Experts of a small language model.
Size: 18 layers, width 224, vocabulary 14523, 14.3M parameters.
Experts: 8 experts in each of 9 layers, 112 SwiGLU neurons an expert, 2 picks a token, a softmax router.
Training: 284M tokens, 4339 steps.
Below are experts of layer 2 (counted from 0) of a mixture-of-experts language model. Rows are named router (the router's row for the expert), gate (a neuron's input weights, with its number), up (a neuron's input weights, with its number), down (a neuron's output weights, with its number) and show model dimensions 0-223. Each number is 200 + 20 x the weight over its row's rms, rounded and kept within 0 to 999.
Before each expert's rows: "gets" lists some tokens that make up at least twice as much of what it gets as of all text. This comes from a sample of Wikipedia text that the model never trained on. Tokens count by the router's weight.

# expert 7
gets: " |", "\n", "|", ";", "==", "–"
router,207,196,200,219,188,158,204,199,175,191,206,191,206,191,191,175,197,159,202,243,203,189,197,182,206,209,211,199,227,196,193,153,236,225,208,180,189,194,165,254,187,191,188,230,200,191,204,236,231,222,180,205,190,214,208,237,158,169,212,181,181,210,179,195,190,191,183,222,177,205,221,201,234,186,206,196,156,198,196,190,199,211,201,216,203,208,201,186,220,197,203,183,177,165,204,190,226,180,219,190,205,219,218,246,235,173,207,178,174,205,172,198,216,219,226,239,207,203,180,218,210,204,201,222,231,189,176,196,184,220,169,224,159,202,192,192,201,228,187,205,242,215,198,157,183,196,193,205,175,195,220,223,212,173,194,151,194,196,208,204,219,189,201,223,205,178,215,198,170,204,245,224,173,174,194,209,194,166,186,184,200,194,220,164,201,185,200,231,185,252,228,222,189,189,199,192,164,205,206,188,193,189,207,228,226,220,206,216,214,205,198,213,183,215,224,210,205,204,192,190,156,193,176,185
gate7,189,185,182,185,193,197,181,171,182,202,221,214,228,169,225,197,209,200,185,180,214,201,188,179,161,222,210,199,231,204,216,187,206,172,186,167,207,209,188,205,211,198,213,189,188,199,231,211,216,207,228,237,170,208,218,223,189,236,223,187,153,218,190,179,197,190,212,222,194,215,189,172,199,208,202,198,190,213,205,187,212,243,198,187,250,193,210,194,181,235,178,191,212,226,207,202,193,134,222,214,232,196,188,195,194,167,203,204,185,211,193,208,215,169,203,200,200,202,202,208,203,237,260,216,202,203,176,186,186,199,214,194,184,173,204,184,158,235,204,232,222,191,205,195,189,186,221,190,199,226,177,232,244,180,190,221,209,168,207,178,207,179,206,238,218,187,205,214,218,177,217,211,206,180,201,180,180,200,215,148,200,195,205,226,185,157,187,222,198,220,227,173,169,211,182,193,197,196,196,183,203,183,188,193,189,183,231,214,176,187,233,222,213,199,232,202,199,181,195,181,183,152,197,244
up7,226,172,230,201,219,186,226,194,202,206,204,226,194,209,209,187,211,193,190,206,163,213,175,200,193,196,213,222,230,207,180,184,196,213,231,196,188,201,181,183,216,237,197,225,195,221,194,176,188,193,248,180,221,210,199,149,212,233,226,201,194,192,145,177,196,230,211,170,208,190,195,225,194,196,195,190,189,141,185,187,198,224,167,196,208,183,200,239,195,222,208,197,210,186,189,212,173,196,247,197,171,172,197,216,228,212,190,191,191,179,202,174,179,220,236,208,212,176,223,184,156,181,249,206,217,233,195,217,202,224,180,184,270,210,186,216,223,200,204,201,205,177,194,191,204,222,169,228,147,202,194,191,240,190,246,209,222,167,200,186,179,231,212,188,200,207,192,222,219,184,195,190,208,173,205,223,173,195,215,205,200,207,202,194,215,209,225,205,202,212,184,192,198,192,153,215,206,194,170,216,198,207,188,194,210,171,200,224,192,186,200,179,193,199,178,225,194,181,217,200,177,204,193,191
down7,171,229,202,213,204,184,207,232,228,189,214,190,189,200,186,185,142,213,233,193,182,190,202,193,219,200,186,220,254,193,218,177,192,187,201,176,186,183,199,201,218,182,190,166,200,159,191,204,172,185,156,175,207,206,230,142,210,169,201,230,164,176,213,222,220,212,216,181,185,239,230,215,221,174,219,197,173,205,228,224,193,173,209,222,193,179,191,191,247,233,175,178,196,204,190,204,220,198,196,212,217,198,164,201,200,190,205,165,186,214,210,156,209,227,200,217,190,210,192,228,234,209,203,225,219,198,222,204,178,214,217,161,202,233,224,200,220,212,192,212,209,201,206,157,175,186,196,236,189,177,166,188,243,197,195,213,221,222,201,199,174,205,216,217,187,208,207,213,224,213,216,185,195,208,205,177,200,227,188,174,190,199,181,188,174,198,191,167,192,196,205,195,225,194,242,196,212,215,180,237,210,212,205,225,186,185,188,176,209,198,169,190,220,199,178,199,187,216,229,180,197,215,200,213
gate8,162,204,167,213,197,190,212,223,189,173,208,216,194,191,237,201,206,227,178,160,184,188,192,210,208,190,212,219,221,188,214,210,192,259,167,227,168,183,207,200,230,201,216,215,195,199,219,240,200,205,189,163,187,200,198,217,227,180,216,171,173,187,170,201,152,141,167,217,192,167,187,193,225,189,246,201,185,175,176,200,198,206,232,205,198,202,211,202,172,162,193,190,182,196,188,200,231,208,199,234,207,224,208,204,216,180,194,198,220,211,192,204,200,221,214,202,206,187,200,176,236,194,200,213,209,179,183,235,187,211,192,208,223,212,214,208,210,192,161,183,181,174,228,186,168,232,196,221,212,191,169,223,206,163,174,191,189,244,218,181,226,202,213,195,187,200,205,175,213,204,204,189,188,193,188,176,179,237,183,205,205,189,206,222,236,175,230,201,178,195,212,225,176,193,206,215,197,178,233,238,212,206,180,168,216,202,188,179,221,198,174,169,212,229,183,198,216,211,217,217,223,214,212,225
up8,171,175,177,211,194,207,210,204,204,165,183,231,215,182,172,202,177,209,169,181,204,197,247,185,196,224,211,190,173,208,191,186,202,201,200,231,190,213,191,202,209,195,213,231,240,196,212,196,211,185,229,222,172,226,202,215,192,188,190,248,178,216,180,172,190,163,216,187,206,210,195,171,196,179,228,169,213,242,184,195,193,209,197,200,242,174,205,211,219,233,201,173,215,192,199,184,210,187,178,181,182,228,208,232,214,217,182,201,179,171,198,250,201,213,181,195,184,207,212,204,217,247,197,211,203,187,172,194,196,199,165,241,227,237,202,161,175,201,226,194,215,241,195,197,194,207,223,200,205,232,165,157,199,221,190,164,189,199,200,196,202,213,189,225,155,236,210,246,221,187,189,202,201,207,196,230,199,178,178,197,212,198,204,192,211,206,173,192,181,209,203,237,204,235,221,201,204,209,208,190,202,191,191,218,156,200,205,180,186,199,181,248,198,198,182,155,214,187,190,185,198,185,186,193
down8,203,214,214,231,212,175,235,186,195,191,193,212,154,195,202,214,176,199,217,213,195,176,198,220,200,151,178,195,201,194,181,179,210,182,216,220,210,168,236,187,186,196,197,181,182,207,193,213,201,201,230,170,203,230,233,206,247,178,190,169,196,208,178,227,264,212,198,204,182,195,214,214,218,202,215,222,165,197,222,194,196,190,219,206,174,236,167,226,202,181,224,227,221,214,196,217,199,215,190,209,184,205,187,213,204,245,192,234,187,206,220,198,193,151,199,207,176,215,204,209,198,181,155,212,162,200,211,205,191,175,206,190,224,160,208,217,218,186,213,186,215,171,174,228,216,204,206,196,206,219,220,235,176,170,184,226,213,218,201,175,219,213,219,226,165,193,188,194,190,173,173,200,189,203,186,215,162,186,180,175,190,199,185,197,185,214,191,205,196,224,203,201,247,206,195,198,224,201,188,233,148,200,187,185,221,216,209,210,195,157,190,188,196,178,194,212,163,184,204,199,209,242,224,208
gate9,216,206,218,233,199,215,209,249,219,211,186,215,207,216,230,162,197,178,212,189,171,199,210,206,169,188,206,212,207,192,174,206,255,221,197,237,233,225,208,196,181,208,167,212,165,183,209,184,173,224,197,198,202,208,201,217,180,209,207,193,223,216,186,245,189,218,212,193,190,196,198,182,236,219,206,230,158,178,199,179,160,177,202,200,201,216,178,210,207,189,187,195,205,202,224,221,222,210,217,175,152,229,241,206,202,211,211,209,222,174,198,167,189,204,187,212,214,180,171,179,213,235,160,217,180,227,167,211,193,171,196,165,220,225,190,173,182,199,196,185,237,228,198,181,166,221,208,178,211,192,209,187,218,206,206,204,188,226,165,228,215,223,186,224,186,214,229,202,153,180,180,210,174,179,207,205,195,177,168,195,206,201,207,220,214,184,223,203,180,221,206,197,210,201,193,237,210,210,215,213,191,207,187,207,181,203,190,184,179,195,218,200,220,150,202,184,212,188,192,186,196,168,168,165
up9,193,228,206,221,224,211,202,218,184,207,183,218,164,201,198,203,210,228,174,208,218,179,200,197,209,200,180,198,186,211,229,207,172,215,222,188,240,204,171,195,216,172,219,184,199,220,184,207,223,210,207,212,242,178,176,215,213,194,179,214,209,232,173,174,208,224,185,177,228,212,214,215,170,198,213,217,192,193,174,201,209,226,170,223,231,177,222,181,196,221,209,211,204,176,188,191,205,171,184,220,169,194,159,199,194,211,147,203,215,199,207,210,198,190,216,157,192,224,195,185,190,181,226,198,215,227,173,177,204,212,194,211,226,199,176,203,170,171,212,192,215,179,234,219,164,165,174,222,236,211,188,237,200,145,203,240,201,188,193,193,194,217,251,192,173,197,199,151,223,231,176,209,205,174,202,197,241,201,216,210,229,199,169,183,196,177,202,204,221,195,174,243,227,183,185,222,177,204,181,187,189,206,181,210,189,205,189,196,207,199,239,189,198,180,186,206,206,215,205,183,175,223,197,223
down9,207,200,195,201,207,213,183,198,183,189,197,180,200,218,193,174,181,202,217,229,205,227,232,171,178,248,249,169,198,206,214,186,172,194,226,227,209,233,195,176,219,188,234,193,178,221,211,187,219,197,156,245,240,184,209,191,201,203,179,181,226,221,181,205,223,223,193,206,184,196,214,159,194,187,197,172,181,201,215,164,210,206,200,179,185,212,195,219,206,195,203,218,200,171,192,204,198,183,214,161,172,243,210,210,187,223,191,181,202,210,217,176,177,209,198,208,200,172,186,190,190,210,200,216,205,206,194,207,214,199,200,192,163,209,170,227,220,175,203,191,199,181,188,185,215,192,216,230,210,203,205,208,168,181,246,230,213,196,187,193,203,213,200,198,214,213,224,225,214,199,164,185,228,188,176,222,219,211,147,219,201,249,162,230,190,213,244,216,168,194,198,191,214,197,216,189,190,175,187,222,198,215,209,230,194,205,180,175,184,205,184,165,176,199,264,213,194,199,194,182,196,171,161,196

# expert 4
gets: "-", "\n", " the", " of", " (", "|"
router,202,174,214,200,160,165,224,182,176,195,168,199,206,203,208,171,199,176,204,239,226,214,162,179,218,198,185,205,217,196,202,213,233,201,218,215,197,183,208,197,171,189,183,211,182,228,197,207,170,225,190,204,215,213,199,226,177,175,171,201,198,235,188,167,207,180,190,229,177,227,221,189,257,242,209,197,181,197,159,214,208,195,200,221,210,245,216,200,203,200,204,178,207,151,208,184,204,211,222,159,187,183,195,239,201,170,203,197,189,204,196,213,212,217,207,202,185,225,202,189,244,193,203,230,194,213,187,198,191,200,195,226,179,179,181,220,197,201,190,192,219,222,207,139,174,161,216,207,180,199,228,194,213,205,219,174,205,197,242,207,189,168,201,250,196,187,188,180,195,190,210,218,201,208,190,187,164,200,177,227,207,202,221,172,181,217,195,208,205,222,233,199,186,187,226,190,195,209,206,184,237,184,238,240,218,194,227,184,189,198,188,164,213,200,183,214,206,202,207,228,160,186,198,189
gate21,181,215,191,215,183,207,214,184,194,195,214,205,181,187,200,211,190,202,230,209,183,203,203,207,211,185,244,188,201,213,217,233,171,182,196,217,178,222,206,164,188,215,144,180,191,194,210,176,217,182,200,204,225,182,245,207,193,183,228,211,188,173,212,159,218,208,224,210,195,182,202,205,199,207,231,170,199,202,168,174,208,226,200,217,194,223,173,162,202,205,203,189,217,189,171,237,184,182,194,179,246,168,219,181,202,200,188,187,209,174,206,192,205,213,237,197,220,198,209,216,212,194,216,203,205,151,165,208,159,173,202,174,175,197,214,191,204,186,181,179,197,240,196,169,180,182,208,204,181,198,148,235,198,194,216,190,199,201,246,193,180,189,224,181,202,201,208,169,232,221,197,192,176,209,214,189,200,228,216,211,234,204,221,239,180,201,180,247,211,250,217,204,215,198,163,206,234,183,212,189,208,204,211,217,206,177,221,230,205,197,227,173,197,215,191,214,171,196,171,197,196,204,181,233
up21,206,200,173,217,172,205,191,186,213,199,166,221,192,197,193,199,225,216,200,212,226,195,198,194,168,196,206,211,196,244,255,225,215,220,178,206,208,199,163,247,223,182,185,237,234,194,186,195,207,203,199,186,171,193,224,194,177,204,188,184,188,195,197,222,202,222,184,222,198,185,163,216,190,207,187,183,180,181,174,185,212,211,215,198,230,198,191,211,231,181,163,198,236,219,203,176,214,173,200,194,218,225,256,207,157,198,222,168,183,175,210,221,204,196,215,209,206,177,205,207,202,210,223,190,237,229,226,172,205,195,200,171,184,180,228,164,190,213,185,182,202,220,192,195,204,213,185,196,213,189,140,198,217,194,219,180,197,174,202,170,234,221,207,184,202,213,191,201,230,196,226,201,170,238,253,193,207,179,183,209,173,218,209,200,219,222,204,192,192,205,181,188,215,184,184,197,201,188,199,213,221,200,210,233,227,172,183,202,178,177,207,144,228,153,220,187,190,177,216,202,204,188,188,205
down21,189,182,208,201,200,204,209,170,198,197,189,209,174,180,217,197,204,206,215,179,219,169,201,166,229,207,179,191,204,212,212,194,180,206,205,208,213,213,173,177,188,162,210,208,248,166,191,221,203,140,177,215,196,215,185,189,187,183,230,205,181,208,197,222,229,180,215,216,207,226,202,170,205,214,166,190,204,148,169,206,192,233,202,208,199,200,180,215,171,211,195,170,202,210,229,226,207,254,200,211,215,194,178,204,200,181,216,171,198,220,192,180,219,190,243,186,187,196,187,201,247,182,215,224,222,196,247,203,203,199,188,172,227,178,172,170,193,206,213,181,197,178,182,163,179,213,211,215,188,214,218,169,170,199,190,189,195,199,183,191,211,229,204,222,199,208,176,212,209,210,190,224,183,192,217,208,205,210,197,206,206,200,178,207,175,251,217,212,167,234,206,226,176,210,159,187,151,226,188,215,184,218,194,172,236,196,189,205,207,194,218,204,225,218,230,214,215,203,189,202,187,193,238,246
gate22,210,189,213,179,207,156,183,163,195,180,194,239,186,183,218,209,221,195,225,166,215,235,169,185,200,186,239,223,231,222,208,180,205,180,238,172,205,172,201,216,204,203,217,220,172,229,211,192,239,227,153,152,202,216,161,190,195,209,226,167,212,172,235,208,224,182,184,195,176,195,201,204,232,170,218,222,197,194,195,193,212,174,206,205,189,178,198,200,209,219,255,197,207,180,218,181,196,224,213,202,226,218,204,181,187,195,202,177,217,205,190,178,200,180,206,192,206,235,221,203,201,192,205,204,197,230,201,192,227,198,164,178,216,201,170,222,159,172,206,215,186,198,193,204,176,198,191,156,215,183,195,170,220,222,190,232,218,195,180,221,185,181,172,207,226,198,241,212,199,180,211,199,186,235,205,194,230,197,222,197,213,188,223,177,180,244,171,186,179,169,231,210,214,198,234,200,214,212,198,204,222,212,194,220,189,183,165,198,193,185,223,196,209,222,203,208,215,204,195,196,215,227,183,223
up22,190,200,204,189,190,175,156,176,183,206,191,179,190,173,214,207,179,230,204,204,214,177,189,187,206,214,194,200,221,231,199,179,187,236,182,186,205,205,219,211,183,201,183,152,200,179,146,186,185,190,216,202,212,195,203,196,206,179,208,175,215,212,188,210,226,211,184,194,225,212,193,210,250,264,182,209,183,184,215,216,224,259,182,195,155,189,200,210,208,164,222,188,220,189,185,192,232,217,203,222,217,179,226,209,179,173,215,240,205,210,184,188,207,223,170,175,209,180,212,167,215,206,232,149,228,205,213,182,202,201,176,185,170,205,200,224,219,216,189,190,199,181,170,170,185,207,263,220,201,214,192,208,210,210,192,234,190,211,188,203,192,213,189,227,147,182,199,211,179,205,190,213,191,194,225,214,195,199,202,228,198,196,214,232,219,215,201,197,208,201,231,192,215,220,170,213,197,196,201,209,191,177,212,201,208,244,203,194,189,153,216,186,192,226,202,192,202,227,220,215,215,170,178,202
down22,170,199,203,212,183,189,211,208,212,210,203,203,216,194,179,253,197,175,189,205,199,172,208,217,194,192,173,190,214,197,189,235,199,199,214,224,186,200,155,230,180,196,193,186,209,209,179,218,181,200,245,192,206,191,200,212,186,213,206,165,192,185,207,235,188,184,228,181,177,200,237,192,220,239,194,226,182,178,206,203,174,220,208,189,153,182,204,181,211,198,207,201,185,198,225,151,211,217,195,204,187,221,234,202,205,196,195,211,184,170,163,236,183,197,220,178,176,197,209,187,185,179,232,213,212,201,199,183,209,203,208,167,171,226,191,210,206,159,232,208,221,200,184,197,166,206,212,211,228,206,193,184,190,187,175,192,201,200,220,177,175,184,209,214,223,202,165,209,181,219,194,214,211,197,209,177,197,212,196,240,171,207,192,190,229,161,195,139,194,230,220,235,252,222,208,202,228,205,239,178,204,169,243,186,225,235,200,221,179,189,229,195,198,217,200,194,241,182,193,189,190,175,198,185
gate23,224,200,214,220,183,143,174,206,202,167,248,233,225,193,204,170,195,198,208,221,175,200,225,183,217,196,210,184,225,197,187,189,191,204,217,221,189,205,188,196,187,199,186,186,186,190,247,219,204,256,181,181,199,201,168,204,200,222,189,228,200,192,187,197,223,211,225,187,185,206,174,201,207,196,210,203,211,217,147,173,225,216,230,195,191,204,196,189,201,209,174,212,184,201,200,232,217,217,201,206,153,216,193,184,195,183,203,220,191,196,194,241,204,249,213,198,191,171,188,213,186,202,204,202,202,177,189,199,216,196,212,227,195,178,198,207,208,228,222,184,170,154,196,189,191,204,203,183,163,181,159,231,205,235,185,204,177,205,191,211,195,207,218,219,192,194,226,204,207,216,207,199,161,186,209,198,206,157,199,224,203,183,182,215,175,184,185,180,181,214,201,222,181,210,190,177,183,155,188,179,200,232,188,228,183,220,248,189,200,202,193,185,176,215,168,189,241,215,232,228,216,176,254,220
up23,201,181,161,198,205,178,216,212,212,184,210,209,206,145,216,199,223,186,259,198,205,149,177,206,203,189,235,204,198,210,195,240,228,207,196,230,197,222,217,199,218,203,200,236,216,196,191,240,228,203,160,181,216,217,219,198,229,193,211,208,177,206,203,224,204,183,219,226,232,220,185,201,224,201,191,198,176,188,203,185,206,186,203,191,193,180,205,198,220,195,197,181,195,189,213,220,225,181,170,197,193,206,203,186,197,209,212,201,186,171,176,221,204,229,204,201,199,204,196,203,195,200,182,198,209,175,216,195,227,199,168,225,175,226,184,206,191,204,198,220,181,167,186,221,174,175,181,205,229,228,188,182,211,185,176,224,191,191,214,221,213,195,168,225,251,207,184,188,226,192,154,239,195,212,180,175,214,199,226,175,195,208,154,207,211,188,196,179,184,234,174,225,173,199,239,232,188,189,216,241,186,177,197,155,190,197,204,169,199,180,199,177,184,166,216,190,241,203,216,212,220,174,194,161
down23,185,177,194,189,167,219,192,175,185,206,193,196,193,207,208,170,213,238,194,212,209,232,206,219,198,217,215,232,212,162,207,200,213,201,149,162,186,194,170,176,181,227,199,219,188,191,219,200,224,233,198,185,196,200,202,204,196,182,239,191,190,174,185,187,184,181,198,179,202,198,193,145,204,208,174,230,199,182,175,171,191,182,192,203,222,189,179,231,210,221,217,187,192,206,200,207,214,175,236,217,228,211,201,187,198,185,204,191,212,234,201,161,182,218,193,199,189,215,214,187,201,193,180,173,199,176,197,200,194,232,180,190,205,246,194,169,234,193,194,183,230,202,181,205,212,215,220,187,190,176,220,184,195,229,236,217,157,209,230,169,216,205,196,185,156,188,237,207,226,179,225,170,224,194,209,217,196,165,216,185,194,175,196,201,193,174,223,223,221,186,177,217,218,189,177,191,182,214,197,194,170,239,187,224,221,240,201,214,206,216,177,215,194,252,225,219,228,186,207,213,193,204,199,246

# expert 3
gets: ".", ",", " |", ";", " is", " was"
router,217,194,177,239,188,175,206,189,176,193,200,202,194,209,215,169,232,192,215,244,221,197,213,197,209,215,215,184,215,209,168,163,184,225,208,189,192,214,202,201,178,192,182,210,167,197,225,224,219,228,191,210,237,204,199,226,200,182,178,161,197,237,191,218,175,209,176,249,184,216,179,209,202,210,188,221,149,227,168,239,244,183,214,198,192,199,206,182,231,203,178,202,181,173,193,183,206,146,255,187,193,213,202,199,198,188,195,150,178,168,165,205,212,222,203,214,207,181,204,191,222,212,187,206,205,216,194,180,179,196,213,212,179,234,214,202,217,218,191,193,226,190,203,192,201,206,225,182,184,165,242,218,224,198,200,163,189,213,206,187,205,183,192,243,201,203,211,202,215,181,211,199,210,196,189,195,184,176,190,209,235,176,209,194,184,216,214,227,165,215,225,219,201,203,222,213,163,215,210,176,206,204,204,211,224,226,184,234,217,194,249,168,201,197,209,232,208,206,174,204,198,192,190,185
gate7,195,196,181,199,173,207,207,202,230,209,204,230,195,204,220,206,215,202,200,245,190,195,222,221,195,198,205,192,211,201,185,195,217,189,180,171,215,202,202,177,185,208,207,209,168,200,136,216,201,220,188,194,220,192,196,200,226,165,199,153,198,204,187,230,224,207,230,197,216,239,219,215,165,210,181,180,211,170,192,206,209,184,171,206,197,171,199,201,180,173,171,228,197,192,227,188,193,220,243,175,206,222,185,209,209,213,183,160,179,189,208,173,217,194,234,218,210,188,168,236,183,200,229,205,213,194,187,132,220,198,205,211,227,201,199,211,224,225,232,180,225,209,173,216,191,230,177,202,192,166,209,187,233,191,160,218,183,195,195,204,217,156,197,212,212,213,200,203,183,185,211,236,197,207,212,215,216,186,218,201,179,191,196,164,156,212,194,221,208,194,211,225,172,194,187,198,220,197,184,246,192,177,182,190,226,228,208,174,180,186,184,184,241,183,209,203,215,174,230,188,233,203,206,182
up7,203,163,192,195,205,167,201,206,212,208,186,172,215,195,184,203,207,188,176,182,141,234,183,211,203,190,170,192,189,208,223,205,186,212,206,237,201,189,191,208,177,213,193,206,206,218,225,176,179,212,197,176,188,186,210,217,167,187,249,185,222,204,207,203,190,165,213,170,246,155,203,190,215,212,197,191,217,185,191,171,153,218,222,207,161,201,224,200,194,229,183,160,221,234,212,215,241,207,202,197,240,178,196,173,194,187,198,186,216,199,200,180,178,190,197,191,195,227,211,182,214,218,223,194,175,196,162,221,215,215,222,225,229,245,251,180,143,203,213,224,213,211,191,186,184,211,228,230,203,191,185,212,196,177,179,212,192,209,196,164,174,187,200,201,227,204,194,185,211,214,219,224,180,186,186,192,214,179,228,195,219,180,202,244,223,186,193,189,205,203,177,177,173,214,251,219,207,215,214,211,176,204,212,217,183,204,193,175,214,197,197,191,180,217,208,193,202,212,167,196,187,222,195,215
down7,209,211,177,179,215,206,208,193,209,210,190,230,204,255,202,194,206,217,211,205,174,205,168,194,184,178,179,200,226,199,199,224,204,162,207,215,169,246,177,183,174,204,156,193,198,217,170,190,216,215,188,194,182,181,205,198,227,206,182,204,249,198,173,170,214,183,243,186,200,229,218,212,212,230,192,241,199,191,197,201,199,236,237,216,191,197,224,198,220,181,200,185,181,221,222,156,224,236,223,213,202,200,187,174,200,182,207,243,192,190,224,194,202,178,212,204,224,230,233,194,221,235,190,169,216,204,186,246,190,188,196,192,230,203,190,174,232,194,184,207,211,226,239,214,225,219,177,188,217,194,189,158,179,190,206,176,181,161,184,182,209,187,187,182,217,224,189,173,224,166,190,231,203,216,159,223,209,212,186,200,203,182,158,216,195,203,195,180,182,203,188,213,199,201,195,205,201,196,197,206,223,198,199,216,208,215,155,177,179,206,174,201,187,211,173,178,209,169,186,205,194,186,177,211
gate8,195,178,217,205,215,179,227,188,181,199,191,211,239,224,227,212,209,192,195,219,206,204,210,207,172,156,182,243,227,206,193,219,185,217,189,201,191,215,213,209,182,173,194,216,158,219,213,176,199,211,202,201,193,217,178,227,169,243,197,185,183,205,196,214,198,205,221,188,211,175,170,196,186,230,198,190,175,169,185,204,210,165,236,180,178,196,222,206,171,166,169,177,193,230,152,212,213,210,205,169,188,203,206,232,213,206,202,212,187,149,212,207,222,200,195,169,211,195,183,186,241,215,205,200,198,209,187,214,180,207,173,201,196,183,228,217,230,219,236,172,197,198,205,181,182,226,220,156,172,198,211,219,191,239,214,201,174,200,183,194,244,220,211,212,227,166,142,233,176,174,183,188,164,207,230,231,182,195,210,219,194,185,197,225,187,218,205,227,196,189,199,237,232,182,201,167,189,211,209,203,211,200,202,196,211,207,209,210,223,198,217,205,201,162,180,198,208,205,187,204,199,221,172,188
up8,202,224,207,191,242,181,204,191,185,173,197,196,224,186,193,181,200,188,234,212,215,210,218,216,251,227,196,237,220,221,203,183,214,198,210,188,169,199,204,232,192,189,193,182,202,228,232,169,172,200,206,222,188,216,132,205,209,163,180,175,197,173,187,194,214,188,223,173,198,212,181,189,172,209,191,183,214,195,177,234,218,243,193,236,183,211,202,217,216,221,224,163,196,192,210,221,208,173,215,194,213,221,204,225,200,181,198,186,185,204,188,176,232,170,182,188,214,215,176,189,167,220,204,184,183,238,206,213,216,231,218,222,189,198,198,218,232,179,175,188,177,186,228,214,222,196,191,169,211,189,216,211,193,205,216,240,231,162,216,215,189,180,207,215,195,171,203,204,186,238,216,212,191,174,198,183,191,195,200,169,166,211,170,191,198,161,212,168,220,213,199,166,180,222,174,204,188,211,187,176,202,210,198,226,209,197,211,178,198,201,180,194,192,173,181,170,184,183,232,233,236,223,200,190
down8,221,205,192,226,241,195,173,186,212,199,190,208,198,211,187,233,222,178,176,170,206,206,191,195,215,198,218,209,211,181,188,212,194,181,180,169,211,173,205,221,203,171,169,184,197,189,235,195,204,177,180,197,195,216,195,209,169,222,208,167,234,159,251,229,195,193,179,207,170,231,191,220,195,182,203,172,209,192,195,149,198,176,173,175,163,190,163,206,174,198,197,221,196,183,165,195,193,192,208,165,190,211,241,235,177,190,211,240,201,184,206,220,200,201,205,226,176,165,211,248,210,205,217,206,229,199,205,223,216,213,216,197,214,202,199,189,198,219,232,214,223,201,196,179,213,194,232,174,191,216,221,185,192,199,183,213,198,225,202,206,209,204,218,168,214,205,187,193,212,202,199,247,221,149,227,203,180,207,214,213,248,200,187,209,190,201,209,230,202,215,179,231,213,207,199,175,203,170,182,204,238,195,214,206,226,177,185,192,193,161,190,194,216,160,188,183,197,229,213,192,180,221,161,205
gate9,238,232,196,210,195,171,241,206,193,196,208,190,201,207,190,184,212,166,193,222,198,204,210,187,207,222,198,205,194,204,200,209,197,213,210,196,188,183,178,232,207,169,212,172,194,194,176,166,180,214,206,222,206,186,213,180,223,209,192,213,217,196,182,165,175,179,224,214,203,199,223,214,192,191,230,222,160,189,219,199,192,211,159,173,171,223,204,201,177,194,221,190,198,206,194,225,177,199,218,200,248,216,219,225,236,204,205,199,191,194,198,211,193,206,225,196,178,173,190,195,180,258,195,212,179,198,185,205,177,193,223,199,188,211,219,204,208,174,222,179,181,211,176,232,226,217,165,179,218,222,180,205,166,216,223,188,183,190,217,189,217,164,211,214,192,221,198,207,196,209,200,187,202,189,148,210,204,191,206,201,221,159,209,213,194,228,203,166,183,219,202,147,218,192,228,234,184,196,184,181,229,265,234,160,203,224,219,164,224,220,212,171,209,178,216,211,189,184,183,182,168,161,201,205
up9,208,207,202,179,205,208,192,192,174,197,163,191,204,196,191,199,217,220,211,196,159,220,192,216,180,192,226,205,204,219,212,202,208,214,207,195,221,184,197,211,199,174,215,192,184,201,202,159,192,192,196,187,196,197,198,192,193,153,204,200,191,215,187,173,166,196,227,227,196,216,191,212,210,204,219,233,182,192,203,239,199,192,206,192,219,210,163,200,186,204,154,225,198,196,215,176,200,235,179,214,150,215,231,190,215,220,181,244,186,179,185,184,215,192,191,217,219,193,189,185,206,219,165,183,200,207,175,205,164,210,167,177,219,192,209,212,200,135,225,214,219,245,176,201,188,160,215,215,204,202,207,221,185,220,184,208,173,208,202,180,211,172,236,184,174,205,225,249,196,193,216,164,170,154,210,219,243,222,192,213,172,206,227,211,210,202,217,200,198,164,210,204,180,221,226,184,197,211,237,215,190,200,173,201,193,232,185,232,176,206,197,215,219,190,188,235,208,158,200,167,196,236,200,203
down9,225,183,173,225,201,221,186,187,194,233,205,210,174,189,239,233,194,222,217,180,160,187,186,164,189,160,222,206,186,192,177,207,232,192,185,196,213,182,182,197,174,200,198,215,219,184,222,225,221,181,201,172,206,234,213,218,201,223,180,193,201,193,185,181,162,222,187,202,199,223,183,215,163,170,208,210,199,207,198,193,209,194,212,216,216,224,171,213,161,227,213,194,187,212,209,201,213,226,200,183,167,206,207,211,170,164,223,247,189,169,196,213,210,218,188,182,214,164,204,209,222,161,228,224,233,211,220,184,179,200,203,224,159,167,153,191,205,218,182,197,203,185,206,202,223,208,205,216,179,173,204,186,240,176,176,190,204,192,208,184,206,192,188,202,206,227,229,220,236,210,193,181,186,197,181,234,217,213,171,254,232,210,175,220,201,235,197,197,187,173,178,206,181,195,179,220,225,206,178,228,176,188,201,186,256,200,210,224,213,191,199,182,192,199,195,210,188,187,225,205,204,194,179,188